Below are experts of layer 5 (counted from 0) of a mixture-of-experts language model. Rows are named gate (a neuron's input weights, with its number), up (a neuron's input weights, with its number), down (a neuron's output weights, with its number) and show model dimensions 128-255. Each number is 500 + 25 x the weight over its row's rms, rounded and kept within 0 to 999. Numbers have three digits each.
Before each expert's rows: a language model's description of what the expert responds to. This comes from a sample of Wikipedia text that the model never trained on.

# expert 15
Description: Word-final pieces, consonant starts. Plural or verb -s endings and single-consonant word pieces, mid-compound or word-start, such as shell-f-ish, new-s-reels, mimic-s, p, c.
gate0:512509509519480487424489502542483503521508544511532527554466535504497484497482543486507465535497501479472518490489547493517544491512502506493480506486480500507520469486460510528498460475524475537503479473465507519507479492550520489483558476517456471463478515508505494467534501509506540525512520459486493474502482504554515503484520493513551479551519525487516513479500497506462476538544
up0:493538528533516468464490498464512505519512515497491526517467501491537505517526538469465472524533443558521506506514500549498542490501459512502502506466508509532522556449483531496492492473533509505500473479482492533475504518527526514496494444514494543423530556508463485477500491498506483468482515474492505524558518482523487496484535518508459480508487435526525503473491501477508511499490
down0:491474432488524480510493443547545533494500528487505487453519503504545537503504493537519511527500491549455493505513480509558481495512499495505502477511533499508542491527531505508496503538477491530540498496486479481474533498490462468522542556530483501530519518474496475498471503485538495479509489560516487539510512506482462525554488508515478475463496491500501503472500512510501483508508
gate1:488476492516499512464518469479488491507502505445575491464532440503483477475535474497496531484520535488492513531505506474525505493520514533517485500487504483486459499460460482494485535467533512471481488501505472547489502502521481480469539507495505512488473495468515486480525511510484519471520521435497495481502501517538486500505481525520538496533512454511490507500496458520485495579491
up1:492462518493455510492494522493507464464520521505513502443478487489482495482475491481491486473473533510478515468511451515460517498468496523490499485502505480503468475510444481520495553504460482539493472499492505489498496485467502520490490484503497517491525465481459484504492454494504478470480524509483481490476519498518478521532508535465486527495537511537485512520508489539486555519535
down1:512508493546509485493525481496519574496533533488504474516470505498562501475501510480517521522468537539501485505438513484505453494513502500515510508479476525483483490475496497515488489475508480474487476485507504494481524505530500496463497516507515528511480505492506465517528466496478547504512555526528543537490516489520509476508527484514423541500472482511478478495510477500531492454505
gate2:480457482518481478478517537516518531483541553499530555464507534483493576520503501474489508461486458512475557478462520496530499515573484471467532501522474510465493526528468482501475494427485512472522530517519548496484527475510497441526532469521551520470493495521520459478530521529546509489498476480523512508491506518541542476464490513538495461505504486475482474515512510540469522474528
up2:475486461492498474498512525471528495471508533541529507537496464508507554514502483503526531521486477510461557509510463478489502504529469492466502521505504516520482523513535490467538557467487521449479558500456459538512507500501539506535439471469500479518487534526487515506505507457482496505529471535502510481467533476532520492471511502508492449483411508498476476491499522507485512450515
down2:488486529503475465537477514550478479511496488550527477506451498514465504471482501432483465444468516513469526535487496495518497490498547524526489509510520500488478462468490521526519488499493488487501497503494483477523528485472457503510512489536529429477534492523553443546484464507486494524519500486493495484477456531464485570489513501500480494539487493506515531507515512503493530457478
gate3:541465508502495484509530447514529526492516509486497522498521475493498523491526541525520490537503504540477493455496547532503476491445549459503509486542558524427501536464494512492463500482512542455551525549490493518495506514488524515503530482514477518525480502518463498529452494478514522490500494496504516493506509440537451529504522465541517479505489500506517533501470448478518530461516
up3:517455496546457512529490542479476511533509504432483537492550540479482546497461492488513505522456513513471455465517516508522524459493534503510491502513515500467510498499543481526460487475514512474487530570520533515468502503472486512508492475523484487514487497483478492498494468495547516493491456494506504474484507537499465511494519517558494507470500470482533505523497487521527522506527
down3:467517460459502583538489513479494540444505455488490418511530505441484520475521506559498487492507484484498486535494490496499508480501524477501519508512481541488507468504504502534504511500540524483482514464509518484469518515509501479528552489509519541537513482486513499450492499488564508537496474552490518505535517517512535455526467490524546517521492490544514484483472507524481514486478
gate4:529462509466508464497510519504504528515507558519489540525531535450505524518487511486494491491504515451515455545539474513505516560476432522462499513556487475501503558508451493473489522535488518465505511459473494509492438496484493479482476439514554467511487491503518496518538492485491493514551455526501520494494496488548525496459511521480485529483468516504486525475492440502527499497477
up4:519521482465502545511547502489517511491506506523501501507531478503510526478500495529477544516457480505494489514507529515523481472527552489486500485483490493506484460550548469546553475507463505482495488526490480514537510502499480523520508445484505497511468522514525525537546519497462534485480467486501459520511517497518498541495505474483503528515449479518473500499473428496513483523501
down4:501514489534465497534483468523480464524528517494477506479465469505508558488481535530523475578479499549511546485502493511486494516535538493453496438481500498502484515488499471560498499510512508538521482497512520480514523506518488495503480520504517529514450488546501540498490503474521495488545502501528450460445509507484471505472495564492496498486512487489516522516511537519487490509578

# expert 1
Description: Section headings, line breaks. Line breaks and == heading markers, and words inside section titles such as Results, Reception, Early life, See also, after lists or tables.
gate8:540495472487510522534513455487505489503524518479470503489510491476482517526500500464494486484536476515522477531498502457446483515481510505516509521485512479483471509510479549504486509494492430542470490460532517519529534482553541532494484527521465507487457483488490486500477480523550479480478457427479531465507477471534466558488491463507530479502520554532514474520489481526463509458469
up8:529540499502465542479487497480530490529480510482469458494481540514478518463524493469472491491508513532502477512480522490504508488465508511540508501490485492527531482507485472518469497524510506529467507497510528535515527468500521488497498497485511499489500500541545506512515496558461507481495500554496498526428520526514446506505480506519458503469475511440493549478489539489496502519495
down8:523527478541488548552494478511446527523516525484458453514508502473478554476480522489508511462497475542454490505490533522474476534492492502443464533484448488497485509515499519490508487507470482489492467493477553504506473528473530508465453542519512470518495530468511480518503514487463507485499550480506509498512534540536530540512480503489527474506507499512506496533506505524516515520496
gate9:495534532487531482512505465452520525544466504459499464523479487515501519504517467555510486499489457507477498526539483468519510474550466499503555419503488540503480491518511501452491539475513483490544467479511489502499529500453507517540490483486501516497487491461482505501494499512483526523508498504521514527525468472493511475436497482446516480481523525512459488469528554536500476472475
up9:460510530484497499452485498514510510509543461490525510517532531513517520522470503559477488497547448446510516468507470441491499504510486511496509519449491513482480468504465513494482514542500514486507473476528523478485521544522489470463516511523530506469511482520457523497500512538487477507515518483540502474522486530485519477501500491509513490505447535529489497482499496456498537541503
down9:505514451480490513516498497497492490481510517490505454470476487475525505482480517514484556505460538505493526514461486418505480482544453469507528501501494484523475470517488534491541497475531554475535490488502528498482535534509546457482485539514503548495479508496536465462508501504488524485559476538482529516494517438532460507495480468487517502507513491526524502498495475527494456500522
gate10:505554481558537539504491488496503465492475507479517497501459494469461476522508526523536518511520557535498484503491494510481497473478511482537502492487510552477515491456479507485514511510515483543488468463518501513517542495492516520534515495525466487501475486479542515527498521462523494538530449519506481513517472502479509517520519452496479465466564521493515476535483498492498520485494
up10:450533485500518462503470513514464514499488517488501494465501480451474516530525505501522515505531487471509533544549522467472535575492502468491521467497505495454473489468499489528475514474504471508479468477483517481543453521469541473490549506471445488490537489518496459507479507506484520485502466526481503492515496473512536514503524539530541504524504552483513528517525478539485507530464
down10:510504489521514501444531523531485558469524463496482491494541548509522533509529525482500526512500479492472481501476488546535475488512496512510500504505467487484506521474516482481507473544455529537513550495475486483509478456515507497510475544492494462480519484453499479517501490483472472478499482500503526507456485547479474500471474457456490468524486477498487500494489470460521488513484
gate11:529489461483491506484506518476505499511472516484461507501498509506443453492505503507486497519526514507474491518493532516458483494438473543488530525525507527503473483477521522488505495489463491483498524508522524527502519507473498482500468514508501525453512539477499544511479477486529545457490516539487520538507469480485462460514497485487459507499538499488500489491501474555497541494489
up11:486476521491533489487479490494553497447542521539518487499458477507451445480572504487527496493490497505480501519547458523498461496493490466501504491506518536467507518512500497470505494471494492529476495512499568516518563501477513481478550497454508452451488480472441532517521490515481518502489501532526514492503477509499531472508532522502500548499475494503510531503489454502487512484529
down11:505498459529477494538516529488485450512486481488552487482545489510528507487452490509508493481542488537498450512544516506494568484509545459474500471495487490494494478468477442479475457525514462494474504474480498478509479501522461476503493481525505508502474503465492552464539479508502473498519488500477468502488527528490522494510577509465478491481538483493485529520496504466473475527478
gate12:527501509528485514490550544445522487485450525456529497493486469503502520480498486442496500485502511522486452495464514511480516489524490480495527523499497488480490460470546519476494455474503462523531462541498488507506496479514529501519501489525497489533498498542472523502504503484507508508500493513470505534522443529478465510488469503472490515476530490478519515502536523522462533494464
up12:483490527529489509500497496496501537516491478476561509508451503453532521473487490491471544534477491488531523527461509475495511490521483481473499549539484509487496451507524507533512459492509478463509527535456492458452456477471516520499502499518503526534515488534497494477513488447483532510507455532468531538511447535509512512520483515503497517483500534445527557484579473462462533470470
down12:519517494509502496504457483553511485452499469499472495512508540509504546551514527520464500480515444480558512456474488532521518475492507517533475448480475511510517472484493489494493493498470462518446497512494529487513536498467531501553488475476523510495485493489527485475525432525495457519524506506469483505483498510504524527487503501485522483499574481494498472495514495537496465525487

# expert 6
Description: Infobox field labels. Label words in infoboxes and headings, usually before a colon, such as Genus, Key people, Headquarters, Preceding station, album.
gate8:520532478496491504484540551474495464538517527509492512505501499509435522461479507558518530482456508522495480509489564483499484465477519499456534489543511481506542478480502516495551476469530494488473546537490497478541517560494481502483461497484470529501527493510474522513468479498491494452481507490554488494516470484505513492509487527541478514518500504476492500517491520518466497472488
up8:496488510523475488512514493471532505492496485469535505452517517545503525511501440505469521482487456499467517476454492444456524517525488498509478449517460514534498485519469528467420514531514478524460501449497503499543480445537465551532504467467520504507490517519506518470482485519498524486536487462509486502507486481491503470503507493502497537495504480511541516483488536470568498464518
down8:535505462496479473506512533521473524501492512470549485493506514491528537518536470522529512548517541526542485477484516472511522455528517469483486535477487505586520462498508473438494509501471520475470483506495517521470524523568499535506499520498471493528478520538476523516499468527496516502482518494479474479499473466490484487464492518494453497493515529466482496501497482566443466539528
gate9:451525487554425467539502511482503491494522486526510525490524553498519529488500486473532489549473472472515510495479515536515517502478468479517515540485508505473510429490555509542504514549472490524520477489485552479537508525495477485510452477514506501477471480504485509501483521510529486506539499566477513521509474516483494456500492476508510506477508502493538486476444520555530493475526
up9:511506507538499478484436478495503502550494566489534492500469489503503501518455507533517477509516501512541517498512475474481516504503500525510525515496455520476501486536537511540512536472504500557476520474500507538518520517447431503458485466497521499535497494530496484496473486513550491510523498520451542491514495540515497521439498494529507485535525539501502461495506523520502488527483
down9:477499499516490525492506456509473461499506530501524457520494525513459497483492483461491458534528523437513536495520519521481552522498530472509471476527519484519492485527464467449501508496518518501538452496505533491481495468478524485445501487508461531479463518463519516509511516520511553484511497520473513484485472498530503491503514534510546488519516499475454474531521491509471500485508
gate10:529513522473513479514476440500542491459510525455542473529489548505493477485475503521510492439518507493488470492533474451485473495461499497510471486520502527462557541493506549510485477515499527466521492473488532504529485548484498548492502487536528500481494514462465438482506495467519531484485486464503505475531513497539481503486531509438475465542515489494511473437506489539483465530499
up10:498478523462501479527492468482504523525518512472473556492498515520489439497520535496535504548480514468477489496475454465482513504484479464497525485512470471469509539504483496512540479519501494464493512480471501486456524503468516500509509481524497512492472561519508474484434518471508527521497490486500525543488512513494505524469463503468450486483482486496492500460509463522528498532531
down10:465529518534537502489476499525555496504517535522510500512506497479543517495502526514484476486497502530518468495498527470552485512551494473478489473544465507521527485502478488483476505535466478486555494518500503481553499486504502516502487477457492475481526505473446523496461505507495534517518473473534517481514504438523518479543460491523480511481514505481511489514521526460550455530525
gate11:473519498493576458504537494497537483473483455487526505519527527507516520507522463470467513507500497519440448534522460471480512466489480499541497489459474548478497497530482497469484485479516501470545497541531517498455501505502512510461486518504514526493478493456477564511463535516438437507535492468532512520530481476471520468529516486502523473483498529515459514509509484464536475505482
up11:516540471477497491472559519497483459524476417498507458516469492471515412523493472525450527474499473496512472507520532474466465515509507434509513487477506522492503479472484504479498509504510489523487514480485521525497480547525518530479505524514469524467506492510484510511465534483502526504477454510480521500502520444470464502542512489500543532542520511507497510514502536488493445503464
down11:485481491509437534449491544511481518474507454503515474510487506488499507503532504501524478513534512509483514481519425485470487506524516543508492503511454521500485495496494544514469513500549459484516513501487510485488526560523505528466481524500479512439567501482535473471546539547521448496513496492508515488487491483512511494513518460541518505505510492541502497509491465494502505536501
gate12:501492505495511488518466493478505477488518520469465482513543474483507517456497522511432481501491528506482474523518485478524492502526485498482496436525490502490494525512503452514492487500504518482481488540488482541480484493521483540505538546573469501523533496453511520551486539506527516503457513544494545491467522521483507488506512433480497518490520547499483480477472447475498483490512
up12:480545526507461489505546506469496483523492535520522509496473526492511516510531509508510550479496480505512455498498541508471472509461533495482528506487462462443506523493462515493507483494529496519489438502559478521493522522472480480508510526488510505497482476487505500483465492467504508480504511480539479451496509552505486508556504486496546488425539546533513486477495529446512517494495
down12:498523520483494435528484524519490489493494487523475455469483516531523523508521489478550494511490448487506511452469481500544542485505468481527465486516474495541450509523495477545531510501511485507528454486511489491473517495486507510424511542512525422503466499525540538519492515441498495492530545489518523499487497516493474497514464497487496455492536521509480509501478508457498505511527

# expert 12
Description: Mid-word name pieces. Middle pieces of words and foreign names, often umlauts or after W/H/K, such as Krüger, Hinterseer, Whistling, plus the % sign.
gate0:510499482518527510460522511547461473538494514567522512526523500476456492513465467494482478476532532552511485532485482488484507453470539498516553497494501501461530535472507512521510503505515507482471527498507501513533527462500499493461505490507487462500518473514464537524501502546468493539444484517482481505485512522468479533526498561533487532496485535506479500520462511480537522481509
up0:508568507502505481495504499493499486457482504509475490457476517521519481516478523501478536484466504457515512502527531524507507500476484505525515490507514484484489548524525492479500464486486519446522502495459517460504516502455488453493538503513474529494515530538494501476474489503492478479513528481463469485545527492536498505518493519493470534525495511451501493494469425509470509478465
down0:526455499542460569515480502541524487481534489513524537518484520475488516533521512466455510471537518526537522529488488473524495493488543518525490481480533533509507548497492490481519481485498471542519503555506514528521458496509537492536491501516460484490494522529509557505506447515489488548515521534535549475448489468480523498492497519561499468521487559498501497485514534488513484530529
gate1:476497483488513565544493510505463473516510475520514519479450511538488480510500559492466524488498470501501538521525472483535558492530478476504488506477469516479504478481481516473527500470500477481472481542519452527502489491480497481522540491508492471504507494476525506553462557482501480491495485517480511474540481528519487510509493536518530530493545477567508489550546489434555486561539
up1:553516526491479531505471482517499519519485474471471521519474488543509485530472484517489502514526466468522515483526524488455498518525496503516500495497478475510512552498496495420508525457510487471501500504502458517496490471479446530517486531484505515524510484482530506532442511514490495529457477516483490528535501491500467516558493471487546578498529546509467486504508485517487528573539
down1:502486505500529469477463497497483499521477484501481522492516519499516471487511476521500510489481455510469536487489524538500504456505531517493519497494505508539477479532448507490519455500527476492475493474501516473482478521493446462463521458455512509478534510442464502524510452514471488476464471516497475481469498471458552500500476499486483457470517535522535481524493451480522474514482
gate2:522497473519487528530531496494507494490504524495468452514513491500527489492497498526445466495502468484508479539500477449508549447467486547499544497530476506494529532553480519494489540498500506500484479487438533498519516475466540497511541514531535454519514486506428494499515490542513495494512501526496487521489495514486497486476451489496536487511512538489494525486501488502516482497519
up2:485511489457489523531521478516518545475503516456519543484493533524510527487483529496446527525475507550502499471494491501550516458498536476503500493483478448496455489497513495517476509495511523535496490528500494481511527474475512509499499508475503504524521491507450528516508452525544516510491495501454514492528502505527502510509485473525488481436498523492505513491479508487477514512489
down2:506506497475529522496475511506503482476473528499492510486538463451467534526517498512515478506481463540511463511482523508489452536449527465458509525525510493473462499489461476514493527504488456489471487522544468485457471522490524531479516504483537560485477526511495512497509553509464519503493474469503500515517490495532548493464497511452483506509520484521491531486438519458486510497499
gate3:496492511535479523522532499535492489531481496527501500506468494481500549516500541503484552534474527508512494527437501473515472509461478490515473489534485509518483516494496513498509512472503530487488490466483528501503516563524472478500516513494526451495460466490526522504479519472554466499536513535528476508482509515439468480533466547517492506489534548527493546503553529506506508514487
up3:470449484483487501510480481475467515556583488528502560535505534477493483508468511518491497488535529543492486538494496487484507530494531533533529535520496479471534519484489507445431457499504489512526489506489502479499508464496525496486499462463461508435546496491537476480520531426514490535524506518518473471489485494534536529454528526466482476492477478423480490501501485510448475505508
down3:454533479513488535459502540540466533496488490497453498455475483498486503450482526491520490475443484468497494519516467458464517493481512517483535483528498474500516487517478505508569517488484487527489529460465516560518477515480496458479492442467489537485539521479496524483484483519488482468478498487533487495487475508503494508503499458460459502526509533514509474516478489500507527482513
gate4:484491484508516480484480547481502504482502493504533475498491541494443446548487476507474508469532501493517523489473502425507501449535492510489473507520474444475487491443516527557474532475454503503503472545531517532491499516529493513510522543496487496504511512505475501461498527523473489497550521542510476463517500478470501465548437461500495467489509522513516495458467496467532500530527
up4:486486501536537454533511524535582513489440496542496537482463513512514497524455498529519484491511552501531501483535510535471505492519494492506502526461516509485505492457504511517508427498479472509528476457494487473501472498492532521522495541508491492496521508532485538496528554479489484493534483500502468440451489489501514499485500493482479486500552514485509478490474482492544527501523
down4:486476487520493513525497464510491540476483503512475506510495536528507521485512532542515467457537520464503475459481527536500480543445458497468512528509511503506506480492457513501494530474463480514493526530480503481497459451475496469478511483490494500506501493471504488492475479480486548490485529517514548470481502452536519478520483506525460501545538508492503429506463516525492506450432

# expert 11
Description: Spanish, Romance name pieces. Pieces of Spanish, Portuguese and other Romance names and places, often accented letters, such as José, Cara-bo-bo, Á-lvarez, del.
gate0:475522453523529544519472482511481441511451518490503496491534531488516482498488517533490540480520514480433450477470458522498485503482451513536496435523472493528503484514501501490493497526485487478512483487492517485507485530527507468492515504507484540498487505478508503462507477521510467494492495483463531529491483493500504474476436480533489487515484530486535496487477516476477491539448
up0:493506478488532534490494525534523476492447523518463510472511515505496467545497476526494552545491482504503467477509459522511485463485461527506511468493487509490472481512481470488471528515494511475468474479453502469525478463518487494468484487493478530526465488464490509493494463530489486519537521495476570516488489495473484502472508501552472483493491492480493491512455506502471491498481
down0:483458520444571536499500476485506503482509522513456480469536502494501540495519525497492508491492519518515529527451479485455501486547490467466471519517493478494459526525481512530529465469510528442524500491506503507477499570502488493507546499467514529518490473464521489486493528526470498545555485497449485542520476518500488531546498471496534517500505486492560540535483533504519543528495
gate1:435541466475513495480475492479497514498484536569511477511521525534498533475505517501489518548502465492522463495494514492519495480428492486523487543479509502487500525521456472502455441449514496511532484489479539489527496509468512495490490495494549443512530517527516484502480492490454474519522502492460478420507516474482527482517501485480511514521501464515475502550519504486453499476513
up1:513474516522451510448501494421507508491467502465496476512477516509506473502524475495502500489512464502437522539472439497554507479475508500496468516513507463491497507484505466521499480520522508487497504498550491512506518485542494461529490492507518459557525498458460481454486476505520456510498493458478541475481527521509521489506479520527506512489499460527480534518484541493546499493490
down1:492497501474475526508459447482507512506541498490483494479552542501510533533535493521572495565492456519463535502488481483513472533511511474507508514472547507473513490504469466509486482520488498507510495481494503510482511553498532464526539460452525498492491519520516498466458462489493506524475512534505479536515501443474501499460424477477513553513516492518473482482460490553505525479505
gate2:537479479499483474517510467559477501552504509495498501457518519502482481468472478498520491496532522504453501549496503470518492508514525483490521512510506458548511537489512515536508546553513495503456508473470496500529511493499509498495527488504469474532529473475464453474475493494500532498518476487521482512493458483473510482520513476537548523481508501508518526544497506496462488528503
up2:505494500507503513510520506484490533466506520510492470479520491525522546463492508507515501505483502499502433547521548513488503499538529522497470474543509469491483516495534553522496542531485517434509531458518515526481516497494506497495504493486506516459494476483488513485474517425483544483456456492506444529488471515518465488518508513528506508461507540540514500518544512444474483535491
down2:472516516477538511497506470473541476500487523520519481481492535501481500498473541491494474502536473520510499546474483512436496517493503538515486467486483518487528485524503574501491478496494481482470498500539480494477501518494485508477515499486469487452491513472486464467517493474496521477479510520509497549452502483493513455516556482473527502492535448522467538511511515505509504510542
gate3:479507475470540463515464546473502514515529532485484530523493500496526515481505493520501545450467520550523504474500508535523556495478559496503551492489520484497502483461473514505482486490473475468467502504482488487517522531483519499468499485512507511503479500516527464516465544544497524500520519465457573533497484485463514489521456484506493465460519505469523479507507482540508487494481
up3:474506498522462501534488541522523480498472451527552501482514456514502514494509494504508510495492484514480452480520499497521471522441464510503487484503469510496524465496514519499483497499514488544461484528499507467490469501478533498464472472532525534524505455546476463525502522501484544484504468475488531485493522541508469511506465492488501481546510513516530490488539521500561472528512
down3:525511493459515483521515487483518512544489533523479493458482482516529518491496490499549495472464508522452556508511519531532508470497502503500502531483514498530500489503528439490504467468496471495480507506551492488501489473494503462457512513483514597525543475483499491514451537473518462465519516561476468509495488526493513527529532497479506531510463472529490469487471494509465451525499
gate4:508547475502485500495500485512551524498469518503543484478477501529514516490508519527516527481503479500489490490482522513520481494480496511532543475485514486475507548479437524467464492519516481525536497500525489536514447475526477492536484499525513508558505522502491506530477479501476471477491534481493509496466500440441514511459536457455426500476504470536512523497467500484502488494512
up4:485482491471516519514496503473483538550473477484509480485467481518463485497503514491494517507494495506508520538504495500495495491487497507441469498484482522512489552467490472519528517476505525503494544495463501570473497546478482523493529473502488495484485484461472522501517471528525498534502550487516507527496518509492503477528500526531536489493540506440497480531472471533498517500458
down4:471504483498480491503514413497548477514489502500491513531533518519550471510484526506496463522444484494547547485524496519504506499511520500505464499505535529510469486512508503518549478541484543520498517494517521498497519522511516499496476502532519436493500516545508511488489503510543525585493530501492493535519467497524501497519535560529509545469481525499498471535492506472491535507485

# expert 13
Description: Commas and place words. Commas after names, places and clauses, plus location words like South, County, University, located in geographic descriptions.
gate0:478504512501447524509535530514489539524508504500516510501513485496452519496504531454552533508498460480480474519482478527484452512478540511480535519495514497488485538543502513508510479499481474528523466449469503506461535478495511510458498509504510486495496517495478508533511517530502518493563465483481493488500495488504444487517481510455506509465499493474497467506530451525541501530513
up0:519441523523499516478455502457510506528502488516504508464536517486523476536527476557509470499493511485525543515453518487501469488558510494518484495533508506518485546505492483534529513453530451491472488498490462509501503535451505489505526506505479471448504482510528531458499514491489468501430509497521490488490511486498525478505507534529512490518529489554546490443488479494480512491483
down0:475542497509465516518498497506523487544507476489490523510473510484520529501483522497523502472490506545512465528507486474486489504505496495514502467462551495521518492479525507500492483491515480490520503568498512519489485518473505507456506498503514485436499513530544538472514497520496532498506493473422479476508455465527498491456477535501478535467490528486507534462502486454500491500491
gate1:481530494497510497500507487480482509524504490475477473514469485477527487483434456499511496527509452467505506478501551541474499497503500536510459479490484509523504520481492527494470516533465485526477483503491515496519504491573566495532513464537488522480473517503483510533531452481508502500526488573497486527481460472517473526483492492510477517548513538508517454521493492523463465464506
up1:469496537502494507526502471513508442480459472484514476445515488521501533500504507485494518444474527500491497532500483490517511466532458510481525513509487493498497463505463478512495500519463500462516509494449504487457498511488517487499483555480504463516518534549546503498562508537482489478459476487481426535508500507518526473515556481468511492464457527511489462463553499467527577486514
down1:524479463516501482476532524495505511495490512452483504518503509511556520494482499489525487536515456535522483521495501508513488508496461488476444521547484479486516507471466534477519480532461532526520476460529497482511497476552530508528484478478548463523488474462503567486519491460521493447512499510552484481538465489492487468480485436513453529528481545497484501514517525511501491462473
gate2:501552500477483457524486523533515476466496482476479524539528470487479534430480518551503511498458538505505479545502468492500490519522498538513532523501510505463469543472499481532559529487472533511536480479534505484478480488486503487459507517525489489447509482496480566495543501516529469494513535543517519505530488512512532523561479512508502464466506552508507514535489519529495510533486
up2:530496443493506509503516466517548494504491550466528474496480475519525486474514483506537481456525469533482527534485479505514531433497510498490480518511520474504512512475508523459501495516511532464498517504484466500514507565482533487515474475490498522514504522505526513433484464501529510511495484498547512502553548496503477509483471516440532563491485445544480474470476502501501504492529
down2:532516473564498469499473495545524521519490520503485520511477500540489510514477436479487515489475496512510477514539447488451476497507493544489491521542465474496510502510508517499469528514472505512493518490483473525535504531473524483540509479533494481495507503559506472531471465442516531478499566475461522504488522493567467505512524525499528455508481473504463477456506436480499463559464
gate3:476516466476507492561509519522469498452510492463486502512522480484476505507476476489468496497483476492512483446530483496445540492481474537516543485544512561530483549498529437476457520510502502465483508542482471502538468481520489490499535528488498529528513486508458518465513513509511481465492518504496490499547513506518502495496479543481504475496533479483476504516475528483546491520525
up3:471471459444516527470477535517472494446524467485489497504463457500529489494525474524471515507510496499518519505510576524514502503493508561478516518502546503511478527492504476449532505519533500512501481501470515541503510500529494474539497508462498482528506502519467463416513500417498469497505507508524482518493490530471512516512498506490504465471499488526468519491498529525527487471505
down3:452517543507512483501501484457499473482520546546435464520483499494462490490459500495516498510442537479495487468491483511505507505516483482487520459493470480494500488517452567496461512493524535524460525472505520481495474498445499527438450542526489484492467509477512495489507545495479485476481511506497520499525490552478495499459478455481460505516485480480532458430499462453473517518494
gate4:507479482467481520507501524497487491523472458474487507493539498487527559467464478490478483502502512512525469507471515451513495506470535548481506497535509478541541522483519485499476500489489498494517544528485486510501446508536423518497441531477493481474483501463484524501537482530566475514555522513524510486464482453496526517457513466498523445516528511491491495485483494520505517441470
up4:509469460498463522517467467495476491471520541489488479467468503490523524523537517486501490477492483511540469484500488517509490549528543501484477491489496510526478472499508529449502505514541452507493530469511528533530494508509498542501521492539452482519491492516474473518522530491468448511503495510519496524478489511532479500449501521528483511544485493489479494489531550535493487431482
down4:513546497519536506484516509479501538480522471488511467502503473507516495528486489462510509496523523562514486507462490484521512540511494529478484509493506506489500483529479477502493481488484503507565484517499499531548472497485517497537513460504492545492531501481480540503528509488465464474522512542540508491508515517488486512520518496480517493530476555492517506500487488488523504489470